python train.py --router_score="sigmoid" --init_std_router=0.0217 --lr_router=0.00119 --norm_eps=1e-05 --tie_embeddings=true --optimizer="muon_variant" --dataset="wikipedia_en"
Below are experts of layer 2 (counted from 0) of a mixture-of-experts language model. Rows are named gate (a neuron's input weights, with its number), up (a neuron's input weights, with its number) and show model dimensions 64-127. Each number is 500 + 25 x the weight over its row's rms, rounded and kept within 0 to 999. Numbers have three digits each.
Before each expert's rows: "comes after" lists some tokens at least twice as common just before its tokens as in all text. This comes from a sample of Wikipedia text that the model never trained on. Tokens count by the router's weight.

# expert 86
comes after: "\n", " (", " \"", "I", "S", "A"
gate0:477522467510517481560489497564485495506467469489501449464464497466488482512493462510519512501482521499505495487489519525532499469544505492460540447524493521528526479494466540462544472521513510
up0:506506503516476508503512469514480494467515526489503547526530525552484524501489481482485470513473525515521518491512529464445484513456465525520485548503477516489493528519543490539499490485477478
gate1:512480493468486537480442448481503501546507495477511485548467437488502479507513525521518505520456499504461495521476498526514508505490510471491492511480513513506534507513538518501556548518421467
up1:389523496492515520482497491471538483528448505461508531513485476480502487494514508511507463523417496483516504502483539511511505514525504486495508547459532492504518535511553501500497493538448467
gate2:554488498559479526497490523518511469490482484460495496511489491482471493511498492488545467488473503474530485475504511495449479498511492507498471497540492524509498515497542520476496563481507467
up2:499500497522512520504487520520502491519508496445469480535462511464481506502497532517527513508453523481494488530524498476444516542484491505477476484517501514492537498502538526480478530501489468
gate3:498514482492507474502495513483442494488499451531513464481553518507497529573536500531491480468544528511525524523527521440496487509513500501530508454506524474511464503475497478501525455501521506
up3:484529477481511535478510524503448473513478500525498458468509502499493516573515516543473481511485523502525487508528538457493491544505489505527478440490513505477478506501476482486530460508501529
gate4:484536543482508423470446494509515517489475515524494438480509527462512490518479474498465523467477538484518541464477494539536489481501540494501502510485497460530486557488489468526503484493453473
up4:510526506451509457488525482509469501541492475507480445455511466476535495498520521507475531496548495456476471489446496456508521452532493510552487487478507470485547512479470533520472524460478493
gate5:462482512532524532509502550508534487465498495465498471494493453511487492506524542493508510494447518488493463515505497485496519486524468529488477578527517503520475497516539493478445539484497478
up5:439497482483490474487502480478484492495499515511545471486526504510466493498493515471486546516584505499516518441491492485508503488492473460506508467498516494498522483517504512484464464481493538
gate6:498501485489508461468477526453522509511516465489532495491471500451511465501506523502511537513517471516505529507484529511505505518479533474452542487492513466483505478539493527478515506482525494
up6:546516502491489468480454461502538512495485531518522540513506498488475504517493502505497500443526499491552506493517516499544456477471543449513486481507516486484493483533470473489493526512477492
gate7:503515475524481474473451466467497452525523469496540473488486489497498520454494489505463516544516513476498493518443463489529494505455518472490490471497542501483484496507492530496483526472455535
up7:507510457490477487477469488480499466509479471477533460513447504528480503488511489522460492526517506487474469498449468490499496524471513472510529451496517514509504488516492538453469482477461498
gate8:525491477518516525515517484486534524520528478513459467463532491513446475510506487527507508484548521503511520478521471511502514486509504519467433501498486482490467462498545562516535524514486504
up8:502459549522482517504559488542504537530472510482508498506565468515484478534476483515531483475481489490501493492517506481529482519509492488513464488535502507548471501480538498489559462518523513
gate9:569472490487505502525506519504523552492464534473507496535454509545440511482519472519495513492478522506482551545494449504508521515466526516510471535484516504500478519498480506528495528539499492
up9:465528515490493488514471482467490492489564476497500473495528451500500462517490483517506478492500492524513504476504538502505503493502502519501537521529504484508561512467550499478502468510507492
gate10:509479458543542480472491498472497548524525495500539495503501506551506500516484482494493516484499460508501521506511522542491532448467507538476530440465538519494498489465479492500465490544517509
up10:540508509485524482515490515512522520492435512470483486507565466533502487511469508524519534500505516485497486462520522476487511469487498541505507435512532469480501497498468521485489491502516490
gate11:476485517472511516550475492514566470533475479474522518473509447549499511528488539490517473508470538503533472554495456516490545490446511495528507538511459510515509454534465547524472503495514518
up11:463519506469507508541490488519531506493538472502504551452532513520465469468513506494499477508474511521474526514568514551514508500504463521531518515503525485500474476537500461533486518537532486
gate12:521489505485494526509545491507500516541563491511525477493505483504473443501521515485504460514461497473465482476527531486549510521486478512479531478507498509500453495500519462523517509493506479
up12:511488513519465531521533475540487511528481513500529497476505494507466448515528535484514445512480492461483540502531499498523495476502483525479489516467517509530539484502525511516564482522489452
gate13:543497505523502514491497475488503500488491460454550503471533520490498462518511514497481479499447509533516525496547458470585481501532475484487493504529508536481492507508505494515503497445501514
up13:537496472468502500440508496470467507507496476480539534463507490501471482502516491490506515519468546493510494495532494496516490486501474481520503511503508507480500512530484486529452541482506503
gate14:528497482469521486519529491431488515490567487514481481462453501516512511500486501510523499522523453524454472517426494513475485457556492489472511514475499505481471466502493495508503494513520494
up14:499489500515496521482459514561516464499497515513507503510488509510485475501540526481481501477482529484523516529550539512543526495458521530487498521534485480488563531482533490483475534500498509
gate15:541471501508476493468460503486493446534524478495512482466510512504521517496501499479492496514504514522515448483494512494496534428504520463505532497491492445535484476530480507490450472449502505
up15:498499493548457504474480453466463482477468509502499500501503512458480530521524514523457508515452493490536470482524487477489478469520480502491519469495441471514530487519526493517512528569531519
gate16:524482504445488517512523482530512496576509514461493514535541495468509516479506490503510473463489475435465527498481515527553486542506522516519509463489510501516447515526487540464476494493496520
up16:507479520485461483478517468528499537581521498454484510505558534503468500502467461469484481504485508474492519441539508524502484497520487512525535449494507525509452518515505571465466477498487510
gate17:501483507485474482476475412502502521445551494488508513483505489486510525508522537542493504500511522518440517482470481508504488479472531523482487522503485443533496482499509526528474526482515523
up17:477544490528501532511541573508476490504468511523493497451490485537475499520470503453551492491494480499523493515513505489517473496525462471502517478481533534483475507514518457466513518483520474
gate18:494524489528492476520557536496525501484531514505503527485485509512517465513495457526515441503495514511522522515518514526517539537521497479455472535497500540509491522481550487541528478506496465
up18:496525521507501477521551533502516524540550528510527529470519515511538466522511494535504469518524534517503524515543490565534533516544514482451519494520510533504462488492540526515464492502463472
gate19:567486524526476507551474533505456532518571502509505522500505507506487488510488506508525475531540473493468508542475510438475476517473495467486535484498492527484489492543485488548536532484485499
up19:581506485534519511529470529464496515457547522482465511471492504514474458553501526502485507484515461482501511506464451476496458459489514504517534496462503505490460493505510485528512538507504496
gate20:498468504520492475514557493505536445472492500510478520492516482546500526468490511501511504474474551502531485483539502538533487516510534496460511545510462526530554510528504500493533502469532475
up20:493493493520529497547452534500477550528544499486488509483489525493515501505484495507509478525528492474479512493434485483493478481474475478528490447511500488476494485494509509477475509504504493
gate21:479465471499491451540472498501486474505503504531495532499502522494504491526466482481497529471567499448511490500485521486525495469522544464471553549469510483485511487467490483521488506500530482
up21:507555564528507537485534499497492492468461488502490479496491533506502543486542518521528500505484474548507486479500478484484536491491465550523441496518478530478524531526544482472501498492501496
gate22:590480525463471538534486489513524514498499502457523508546518491516517513499514501476484472503513456527510541501495519463537503526536550487524497473505466514515492491515516480466519506477483501
up22:469494519498505501444528519500501480516505518485485551477495452531504505472511473477490510554535515517513459465520514538526485461484506518504477483484478453501528478494502495511520491546536496
gate23:427503511503486475499519458494501498497495512484504501454466488522498478506485536474520489522516506542511493441507512534564528460531440547488525506466527508483445479473508482507497463512466475
up23:426471516498522492491477504489492504488540510508535494476437489449504456486528510450540497531495489522477478475430514516486538511483513500479541451472514523480490498495492535517480478483478536
gate24:480464521488493469453505507518518513498583514512540479499498479540497509529503475487546532508490472550494500490459530526491500497481528447495500543495533498492510515460524539489506517485484515
up24:530530511515532509505472484520489447532433482469504512484510458495528525522497527492495478460534526470561498483502519460476504466515467544499466537513487456489477520495488522504502500471437459
gate25:524500530480530486519497542466498498533490528514506530488453515546469519511520489477482521514489475498451478530505491482498513574517481534516517490485470482479541507534465478515534544492505496
up25:499504523485499482508513495451504483462515507521524532510509489539511450470537543489506550487506498516478477488475486505505496576498508510504519495490485472478564517488526481536538493487476464
gate26:476484504484484496476489448498550507504520473469516482533512562533502506509510525547481460519516507511564473489498513551535487471496521508509496512499495513495490515528444514525512509511501506
up26:462532507455501534529481501505523516457589458488510466486511512529497483529510504532510467522516511482509458509493512504517504491493515472514469499524482506463519521528522473508578512501492520
gate27:517530515493493524500503525516504509535527493470535508491462483507512468506522528483511485492459536493530551508488512500488471499471494537470503526519498501483510496513499470497513494539495465
up27:490538468471490522477512480490512531517561531508528500490464489494482502524504520532488488519461516493501497474451476505499464486509505518458492509521478503509527504548501518502460530525481466
gate28:497490534547501499516470509479493503506519529471511540478507503576504504550477492525495449538471485520510545515535534509531515506476473473516508521510497522497521489496466510522475527504503474
up28:502500494508537486498494480417501481491535487470545494516527514525511543524504506538486460500474500531485560499541512497503460486460493461488496461509530556483573531518458495495517488509488507
gate29:480467490469524455481472516444524505538477506464501479516488474476487526502547510509494480507529513523535479512482463502495489479478534474498520495515481529515513521484506525493442492507512509
up29:494520515524511548513558496522489505467502511544506531495501495523497484489461497488511483490460460518466549520513536516483507513510484500505511483490525479500525505507484477493528481492528492
gate30:449505477520469506457513470460452493537495538534475507473537507507516534494488499520528501459526491509469495484483473509451483504506506511479462477506494512474467469513487477489527508525524512
up30:531472535468497481560485562495544489495519487461519545502526538482515490492495506492492494473562482512511518585530531494532488538461498489503491499496496500504503484502531453535492495464517500
gate31:507504481475508502534506483505504492471500486496511523485473470454495484531503452512489482516505523471472475479532503496497467558535457473504515576497509511516475529508492508529501508493518469
up31:454537475518496479456485513506466512515521547505489510491536491517497499504491530496458483538475475508492510524494523509545521453476513512490464460510499478460472515519514466496506502541496539

# expert 174
comes after: " ", " So", " (", " so", " M", "ba"
gate0:491471494539493517540509510528516488523476488472466512485494520467539457519505518470529485503538547503514534502516468497479481453491529505467526495504533525539496509468463493478488491527482497
up0:480468496474513520441498504523482495462491504548501493494491479554458525470498461551508515540482486515479492457497520545465511483487505504496485484506499480549498461501516510512509488439519484
gate1:455509469454482524458492486467483463506534488468491516503488515515525480520480467542496463574469488472488491486535526466490478466511495510494481480513518475498481473501545453480476482506430461
up1:465536513502555500444493476488528515518512507512481487481522492488488525518523544478488498465494510519496520529479481478419501524511538541503475485509520505498490516540503462517518506484505518
gate2:466492472503492476517482500495468458472503522479488566533481517519525464519531489498500488481481493441513468483512509526491501435508475486513552532525503482490479497464508504512446475523505466
up2:478520465477542508526489468454462468491510552503460563504514507476529512541518500513532487523527465494516513486464492532509494507526514541495485544523511497529477516480510473515493472551491479
gate3:496476539481540542490480433488455486491476481490501482446479516490500553525491528466503524531450525500519518460484520475460478508480492519518480491457489516511458486547483491466462495475454522
up3:501486470450526494514518468588509484530482498496468511527479537473514510482548511511452512502491500462505533474541521506564500535534524505466512491525486466498487494505461505484468505511500490
gate4:516518457518490532507504498476501496502498531447509502461541488509523509490517472512479479485516471498491551467500488500515428540504519535519510532468519470500481482491492476504506465508494490
up4:506491496523486557541461451498485483492456501509519479505489509523489530522510482493511486484476497483541535463459490501498492522471522513509487526484514504487526510489522537533502501521494539
gate5:470507521491540501581504507469509540463470460523504488468504466519520507524513487502536451531482496485552484494498545492498498522494542494512490511480491513511505510480490515459482528427518515
up5:492516476518454515434478464523469479522479495477502518502478527512463535475487526543449538486533515518504491479521480465500529446499451487495531485530519515479473468526487503538547508508517494
gate6:512478525493458496504501485501502555461479518482541534522567474505470472503497465501471479516497463456519495530514489470462522457514479470494466505481506514567474487455504508471495511489541467
up6:520501485480547483499523524514478458550508495519447490513454502478478509486495524496526512502523479510505494472474493487572466528486508507477517487520514507415533503516507491509519508511488546
gate7:508496469471522521546508479491542496461480509480509546531501466479524498541503469491505451481493469467496513468504501512528507539465498502529469497474527518527477520479445522495458480480540477
up7:453505492506473500512464480512471517517551459506536448511505503482454493498500510524459536510493512465505488546550480490482486517519483469502500507502535480494538487516559533520466501530492509
gate8:508460467449531487475508466480512497539503460471468504463496528508516548526484479493475465460490491513505487436524513507503488517507480459507526478548508508510490506512476508500474531493520479
up8:477506476514456480511551525521507526496546479470526467474501522529511482473483518546495470502544468436476497515511544493532527458473513519543471466507525518496511490501507512497475457529465486
gate9:497467467502514490537558516512499495540512504481477492485512522540457495484506492535449465491488509529469475495529531482494508476494505533517517519513500514492489545480476491482500505505489496
up9:520503498474527512540572475480469520479499497510468478481548504548474489486543487518501455484530475521478486523550501517492460510491556475483461546501498495486515517461465519475474454504515525
gate10:544478548490523480500481491495501499515515483519516502486465498507502494540478485491517498532491465492470511520460532465511506509536447495478496535491516515490553494526555464490469523525508450
up10:464498481518515455491470489528535489521440504515509512520526512507510523475483495524492495497503466507530457506527515489488515494459537501481458504497475472506497502477464514510464521442517535
gate11:490515486465528490517467501488467498518514457482495563471526476510536491523506457504466500535475527496516483486517533500499490502487556522469477517507481449523504510491514521506463542480522449
up11:489489512527503496444491496496539507487472528525478482513459508544469472474520544492509517455424496556472532540526482537446479485504493479510484507498517532532503488544461484528555495529511517
gate12:554523505491523469451459448520526475493519521494509505500486475527526467496532525509458469480507503545435468510525484507470521486490536527506499488515488486500521517472459480514510450483461514
up12:448489525489477461509524458520491471538480503476501494487535499494505514510506448500518534484481530522544457515483511504474468518522488438512523486541546510509501542485463484489531519525524477
gate13:446478469499507485511500484500533499534489508486471488493497487522521490491493519495469467516485511508531490459507532468458526515478500502486518522538512466496515518442494492533465477482465473
up13:489512451472507478496499504490533473530479493526460507490509481503503460493507495500514501505485483473523503466502511504476512488473544455514488506530508489544545529471506515572453487518492492
gate14:517493472471540517443487472558503493509502489525503482506540477562475496475520480520514518500544503557481497510540480515450485503479474473480458535505511497529511519520485558499466467474529523
up14:442523517478553457501523500462520515523472495512491475486529475519486477486491492486479498477541495470516520522473512503562520524514504515523511522532488522460494474467497476502460508496485515
gate15:456503488508482496486480517450517517522516530491522479520474525478515520511466488504465536454530473489505499485460491463495487543544475511505531538509515502531484493495445510520487531493555519
up15:491489489525537491515517486544438472510498470512500524502511473544504524492491491482554466511483533542481476507519506482478502498454531501527502426497474509489529532531513531518514487474491497
gate16:505516565498497505488536478513506480529517520534508486469490541504477479497547482474486510470509481479504469505480486527523492511528476470523525509492495538510483486501442467474518509528530514
up16:473496482536525530507484483520526511509438497484486490539489452496519503491469535538501522505459520495509554471517514517505486480492532503499478511519512474545510488495524501518498506509466471
gate17:540508555476496474496482548516496508484505520541485529513526491513513557476493446512506495495471471453508483506523514508514493474512527494478514515522501532440485517523443484497498522465553477
up17:444523465534516495476510468520522489493477528488548497528534530454482476503524505508500513524476502495531497500503486509485503539485488554542504483479463471509510502518517563490513481553489546
gate18:528484522483520538446505481478504490492521518521486549537494542526499518465531499509524511541533524458433503481497522490523507488515498511480493495489448489510482514483524500507482491508498462
up18:506516492547467510565478529471489483517485496483528470525485458530525476521498468544513485444518482555543490501477493506516461530503502508492493517518510519497540501482474504526534488505505535
gate19:527500532468455504490515454420486463465462502477477532536460524482529491507487506511492528498487500518507543471472492471490495538496531504470458491490511486532511515512479524523506459470499477
up19:480510474493567508504512517520475499506506503485506478472517489485521473462496471491489494491493539504472466555501488502506541558502534457507488509495494546447522497476523464527520532498462512
gate20:514470542481519499530480513490511499455445544496539470470513491493497490481562481457511471498449473536476471511506500520504463468452516468495526501494508503448490514450479478502443507491484531
up20:501500512460476548527515506507489485462492508495533490470467528517488491478560490476523517498468497536488501501499470528500478454476471473471491535510522500485463518503502545486516486477493487
gate21:517507516484539508493504497436497495452509489518502476540495502493513488510501468519516511515497456500487496498533548511487475527480515486445519491510514477513510486531499466500445543497494464
up21:506523534545545475461522494514517500446487515506483482517473455495530521474517499557472470474520520494511502533521484478497491479512509499500528493500502472530496503480479508485526539470540448
gate22:475502541467498476487468477457467507435510486488508511506495487529523483491497543453483539558479478535516498468487492498459494462505494511479515480514504482531511488501492512523474471514465524
up22:522506488498515516490509506506500490472512481519510465509520477524531541485488496481485546524504504489512501509545529495517510486536472516458455502482519488504464539493502513547503533493459493
gate23:531469506510514532424538501477505472493462493495498547488461456575479501489463507474525521509478472509482517497533507520484457485491508502477448542509493494473529503496485478499476509478499472
up23:528550510484498488542535462520503509489469494470506481514485482488535500482497520483523496468506521507488509520462524484517498512527503533528530552483526473497464488473460518480499471510434508
gate24:535474542522485521481491482494516457486499528486492551499523464532520514513509491511529488452519511518528490507492492481480533522511499500563437509510494517499474535471507541483518495517524507
up24:478517467516527463515512494524461541538500529534492448501499540513519461471499496498473535499475504496499479494517541516491501487488497516451541478515504485490514485509498511531498514505496477
gate25:502471552490495540518493453485468503529469500513480516476497531523489485490501466539543475470489443467489483499481466451476473512511470513504481515524507536500491488474500456511481523522503521
up25:494525441498506469525501499499495534505450489499552487520522486466501492473485475473473523497528491523558520487461504565520481510497535473505483470517497479500533521541509506450519485484529516
gate26:528490506467517493535480518500493481497482494490510551532542519536502510480489451544477451520489510512474545493517471524492468553462493473504543499536480537498482541491437511520497508525523509
up26:521451509494505521521477498447469482491483472503517537560505504568544514503517468527476506510505449483465525507506486471535478528477487490508502491519521546492517538544487482509509486527534506
gate27:503459485518481466478485505506472503494519547483535531503502540484543472450508466483541521551506526511513488468499557556532478530436486501469459524513487514496509484459491529554493497493479493
up27:474509473497545490531511489521528502510507508496461472493483471539512491540479502495494521459536480508499469531516466496450494435522497496538522497468515478525463498525510496483508489468556546
gate28:543465496473499500526478516556490480483495524510518493483467534458533474495521484455466513551542470512466528532502492492553477500496512459478494517499561529489513518485526507502522457489507510
up28:513469514485491520498471477484501474477520462464556516481500511483552494495486492452509501533467491523473511490503519513539449534526464444463502521502552511505511498468497493510528477546500516
gate29:471516536507510527528525516484478483511463498513480503470486543486499499496491512522497509536476523523474485529513460523558445457513494492508474529496491502508457479502507499502546520513524494
up29:471489506496483546529568514501511467498520477532486466538516517440480512519495480502458536506460528565468504492525500507480511467545496556470483531526483524478496536462540519433507524496482505
gate30:478467554448505541545520512506528495467484470496512511527508489498507499480460507488504551533476458461481450482496504543464482484504495477455474492517483484484504520501504479500468509495527511
up30:474464534480488509540468514500487486489517469501504491479558517505524533468459483502516539518471474508496474506517518523487472467502489481465488518490486542476584518501534501502491525446519520
gate31:494512505520513501496491484450518475464487511487486506473480540513504517491525503432508518486502533541470512549474482494465491476465543511467472533487514498516557469507460500471489537511497515
up31:485522468483473511511535526528533489508489502471505522505489484523474554472518471495532486505455515514514513526488514539496474524494496476527467485502514480494565523510501465483528532552479477

# expert 143
comes after: " (", " C", "S", "C", "A", " U"
gate0:568525449448474492468527478473518549499495513488483554519433486504487478522510459496458516483502474527509495526441445505457504477481507486515480547498504509483519529500449513525470538460482501
up0:529512493483509499509512521508503500461524503499493555519504534459519521468474507458517498522559449466518503515503528496538466519511495465478505528489481469484492559528491493514449467512494522
gate1:506491540502506498467471486550485522477574467508464456521512473499497518498510482496487521513530484484490536464531545489565509478502517504481528530473473507511507487515534512532536551519453514
up1:570486495530518507480473513550503491475546489454512505544521497519470488486514508507509505481538480535506536462516556481529489473491483524491498515483507521518490501471501530515501539493471499
gate2:486538479507488530499530477476481493529495495485502546528503518494518526513485521497489471518491508444485454529430462504513514504523483498448487486528487528503484515491429496464466518466487504
up2:498540526518525484504468547541518503471544520493482531507513505477474487523507519507492500517508564473471459494501500549454486561498498477516513521499484516481478510458523452573527495514517474
gate3:453507459522527531505524532511532528507538490458496463487469494513478480513523526486506502512499457523478484542502508497506504512518513517472475507461536522495567477489501511493492490515519510
up3:524512520512460489473473470526468527483458494501523495488523482494477461512489555511481519475473479493503503449516531473514485496533505480487479490547480487519471498518514482493533472530512492
gate4:478457487480487447506496533576484469451551521511510552477502481522540536522484504498468467480532524532482511505487493495556547484481504513508523473524446498498483507512480491479516487521511543
up4:493482486499479456556488527534513488468545489519488486500472465529518521492494538511476503464564480519487487533504506469534521477518559472473472542512444502495504496510512511500541529524501542
gate5:404504501480542486498468493478476463477456506509499513463512479561508527452527517491533481506523490526486508511464491505555513469509545495515468513524518528517525478527516533487508496489476508
up5:432491450456532471487506508496499496500500506507496536534531518508496506482507475501525516490520513519518525508482502554568538508518488519513491473501529541502470527499507502464471513498478510
gate6:472506464493465487522504534547540520511501514531495548530509532454529527496467499510485504459495499497486573487466479458507499494529495480515505518512496498497453488525515490508443517485494485
up6:472540481511492521492503533524527491527554512529511494520507491448472497516513508488485475485486514457466529481481521461526474482487510469483498520535486481496463488550468522560454531507477489
gate7:526508458510485478438502513490530509474477498517506497525478494503472527473489489474461502506500495506509477495519494482474541483506497507531504529480470474530489499486499522540465492467517509
up7:518489435520489453477518511538525534526513496511520460479517489483454506546471481465476515499518523517501476474507535498473541495486465491493487492518509466541461458526505505539495472509523483
gate8:481507472504468573500476518511461518516495482519472462444476539499455459496512479501507497495503449518485464463541529439456486500487454548488517444541502492501507511484482535501478502504473514
up8:532540529504547455522559503495514452489490519492508523523483486508518512525502503514506502507464508501475554519446436548545506459498505479514517537457496493498499489500510477495517536530539479
gate9:434509519485499499496460480547516489487453470498519491506485500504451514461501504530521529442495485483531487519498514490493489429511465465528501506482504470514498532506509498514547510488497470
up9:565501475478494535512511522519487560507513529560506580502483521484516474507488487477506510533497527511503532467483503458494523527467514525474512484517514504479541508467501492485518474500519498
gate10:513522529486534473543444521499506536499531511489463525514505534513496520483485498509466500525512489526485456506502526525504456509456496490512556472513489524499523541532478521489505506472433556
up10:517494489523511532496523478526468460531504492513519471503529453508524475517484502492543473464481493516528558492473465517485532518564501497482491522482524484477507492492520450529514520484522492
gate11:512496495482504518499491480497487486510527489484529481483500503471528500476511470478494459539492511462523515482439512548525530459475478507527523431514548534521501493505468526437462484469525471
up11:437534524508488481493469485509478501494495519501482529452543498544540483517489488505521447489521456491492501533528498521520496476506509470487469503491472463478457530491484499534468466532485512
gate12:541511535448539477505459454498483497485511494507511516503522487509521469489489467453487540481504490515494458490532524534484485543513530466465512502513496481482519468508489510479488556484487514
up12:474512480523505529536468501451494455500587477473508521489503487472527495483534506505527479512487487505532537474470504460531546468508520477532505498514479541478500462517481500536488473498503488
gate13:453488490463488499516444473499495524534510480508513480517487509474475489475528504522498510551517447455514470530500476522519539494490510466483496523518472509466474508515443500490476496493481502
up13:473475486459529512469459497509498494474544472486555471456456491488469472510512538513476502547485481479492525518501506530553511457456465527507492533501532500513501483526503500544525500493494463
gate14:501500521474548475513441471435460444467484507496486462480463467512488536462495539497501472448517459493479512511479501517485524469479486478470470527519519510525493476475510513485476507495474495
up14:495506527528549499518473493452466513505526508510523451500521524481545496478516540469502448451538458502487522521517468480501506453459524483504496532489530488476488536505501523480515501492477516
gate15:474481492506525519436510510494510518479454475469504497521517476505497482496537474496509511486477495516524503465464502555510508548479526541530477465492532485502514495486491539446514454511490522
up15:512470510520472535440492493529502531546472504515510500481507515500463535486517544508491496512468524508470443530477511449476492537502496531497486465520508547497499478557526501496527556445488502
gate16:480499484507522507526471501510495492530439480500471502493513509531482488507522493506478478491454470481508495475462492549523452493530522479500511505524535488528498490440486513446493441516529504
up16:497486537502494466476520516494502503459557491510514462522491503469538522508501533488479493516540500522512499554531508424487520455447466465504477511500494499503494466548535501499524553497512475
gate17:437509488476486479472528505508488521507479514550528537475479525482496512547506472466510522565479502522489446514515468495516497464515493476541502452522516502460487489526511524478485480507458499
up17:520489489508501469443495473510509490489516477520498481534508539496491494540515523512527537538467490488438504480528477497505499477441529455487543513511457508503514482549580526525507525507503502
gate18:468525576510508506482520480489474516490579507500509491473464540566490459523484502511516494501515545494449556472489522551502497499514500497481526470504471529498511518485513481516498537529492483
up18:499507538530516464484518509533484501490549545496528479500508534516499474546523518487520521474493510536504528503474479525464532512459510483504565488512464505486499507521530463554489510502500504
gate19:442559565487486477515497468521483507525512507481459507489497544489510515498521495525502479533517535496474515495490467500444488464484498514495499491517472525486520491487517533524458523500478489
up19:465481439486520557501499495515530485464463485463541521498489469499512493534489464476530520472505482487538530476524532462576516529514485496516493540501480495517488524491473512480574486509490505
gate20:501504494477521534476484463422496463528450537510484536503473499513470551503468509486470506528470531519467542469537506476543502470450479485514523515482535515517480503481502484496513504513505502
up20:545529522474506485516480512504494492484481513504504520529453446480511526483478504458459485526492508449490514507549548510477458499530461499497521481481504530530507550482505529506500509470498530
gate21:457481529460541459552464471535491508482460529502493512456548508481510523523485451502474501531515487501491529504497485470529491460508545456521519539497520497501490522517520481488473483464528559
up21:552523478495521494470514524424473488551531490508509551536474494464457490477528489504552493478496510464517522478530464533517527505494501521511511451516503492507504499495471499490458480492492489
gate22:568483481516441526481535486540460542507512516520514478522475499504507470504479509485516505523509477491513508495473504487425486493528523503498460479533517522519510487489537506492530479465495526
up22:460510513532491469498508492504552478499493500499495558470494473499483518490466480479523495472476490519528512465487506478567515488477480468467538498486508499496493491511516513520514495527478508
gate23:486503506520512532488492509480484540485538526524489503455439532498492508509526485504518491493507489501520487461509507490498476483510450483519501469475500476507493501529528513486519512482469468
up23:496468505475490517520499473513480450549409515443534498534528506500525471518505498472532489496501474468522533535515508480515518557448537567476520521516466524506524482461499519513456502488505492
gate24:574535546516504549525475543478492546460474533515444487472486498508510501503503501540505483491440554510482536491522496488511511548489490518507472524544473493552506526464509481519486501450495501
up24:540473517494480499460521462496507451503478494494512535484473536532522496486501500463502538488511464547538486472505485524440559466517493493517529465472490509451490470485471493453448476510531536
gate25:511520482509456492499506500474497474495527493528498529496530473464503506493506532468472493458503481475519497483501566470481484563492478479520490492507535494518451497515520482474476483485553532
up25:562549475496470468497509447504495472478565526507504544536540490507492536508489547456472496450516470476492488568516535500482440554524523486486487493516510478511473524524490476478534502530543534
gate26:568498462523542515543464484492484502496456537535469473520534561496502511482487504521460515465487473438502478446491493471487508527461521503504492466513485482510495492509493505481491520452542487
up26:546485438559524544525473457520481485496436539496489498507549514470515455513487532498470516466486502470489465415469519512495484507495498514512478476485510509495466489468502524471478484472531513
gate27:547453505524497552501508482454456507525510520492515504499504536494485529514492479528463519477514512489520487487517472513532491522498474489485485497524527522536557495525545502455551491474522516
up27:454555478451487489500457513530487495506515487529543495508478480470494517492485506529537503551475489477492526512454529518480537530503525502526531484505519463491505534489485485490471527516498510
gate28:497468521471525460496511439523534491467530495512518487534502466500519489498549467506465508464481512480517511495484510488536514468468488501529491467483505497515515537488473475529522515501504491
up28:547508506501552493526523518485521484528543507516510498528525482513537494545518463504502483482513480423526495515501546539571504510491514471520510514496510534496486501481531512445451472463499509
gate29:473523521486457558482474509465485516443514477480484483475472462516540477526537534450498471550515478509510476474455521483451463490487466523503506499521507476531509473494461481519534530500456512
up29:514505497509526490514519511534528505512477496519475535523468559480474561493520468524505523489438508512497502511571493508538537484481491514514519457477510521473526527498512506454464486497501501
gate30:561472539511484479489577528486476506520539496535503476479487514502489526480470520489478500478544520521467503506486498469490500557459521479488494500498538503476510453507513489526526523489466513
up30:468478516529514491489526508511474526501503500539518466478464512507489530484502540519472556513516486523482430561470523474530498496500520482483534548507509528500478443523534530513518488495493533
gate31:466518477462476519493517514535498490517441513467529504522476478494499529517473464524525505516497516535483448505474493487513531538522488494490470530502501493479526472493519540482514516477470493
up31:497473505502471468498554522568487489513452477492478504540474498504517519553485478504496464500509477538483466477518493477474500545502492519491516536497512502467523445494547552488517521506525509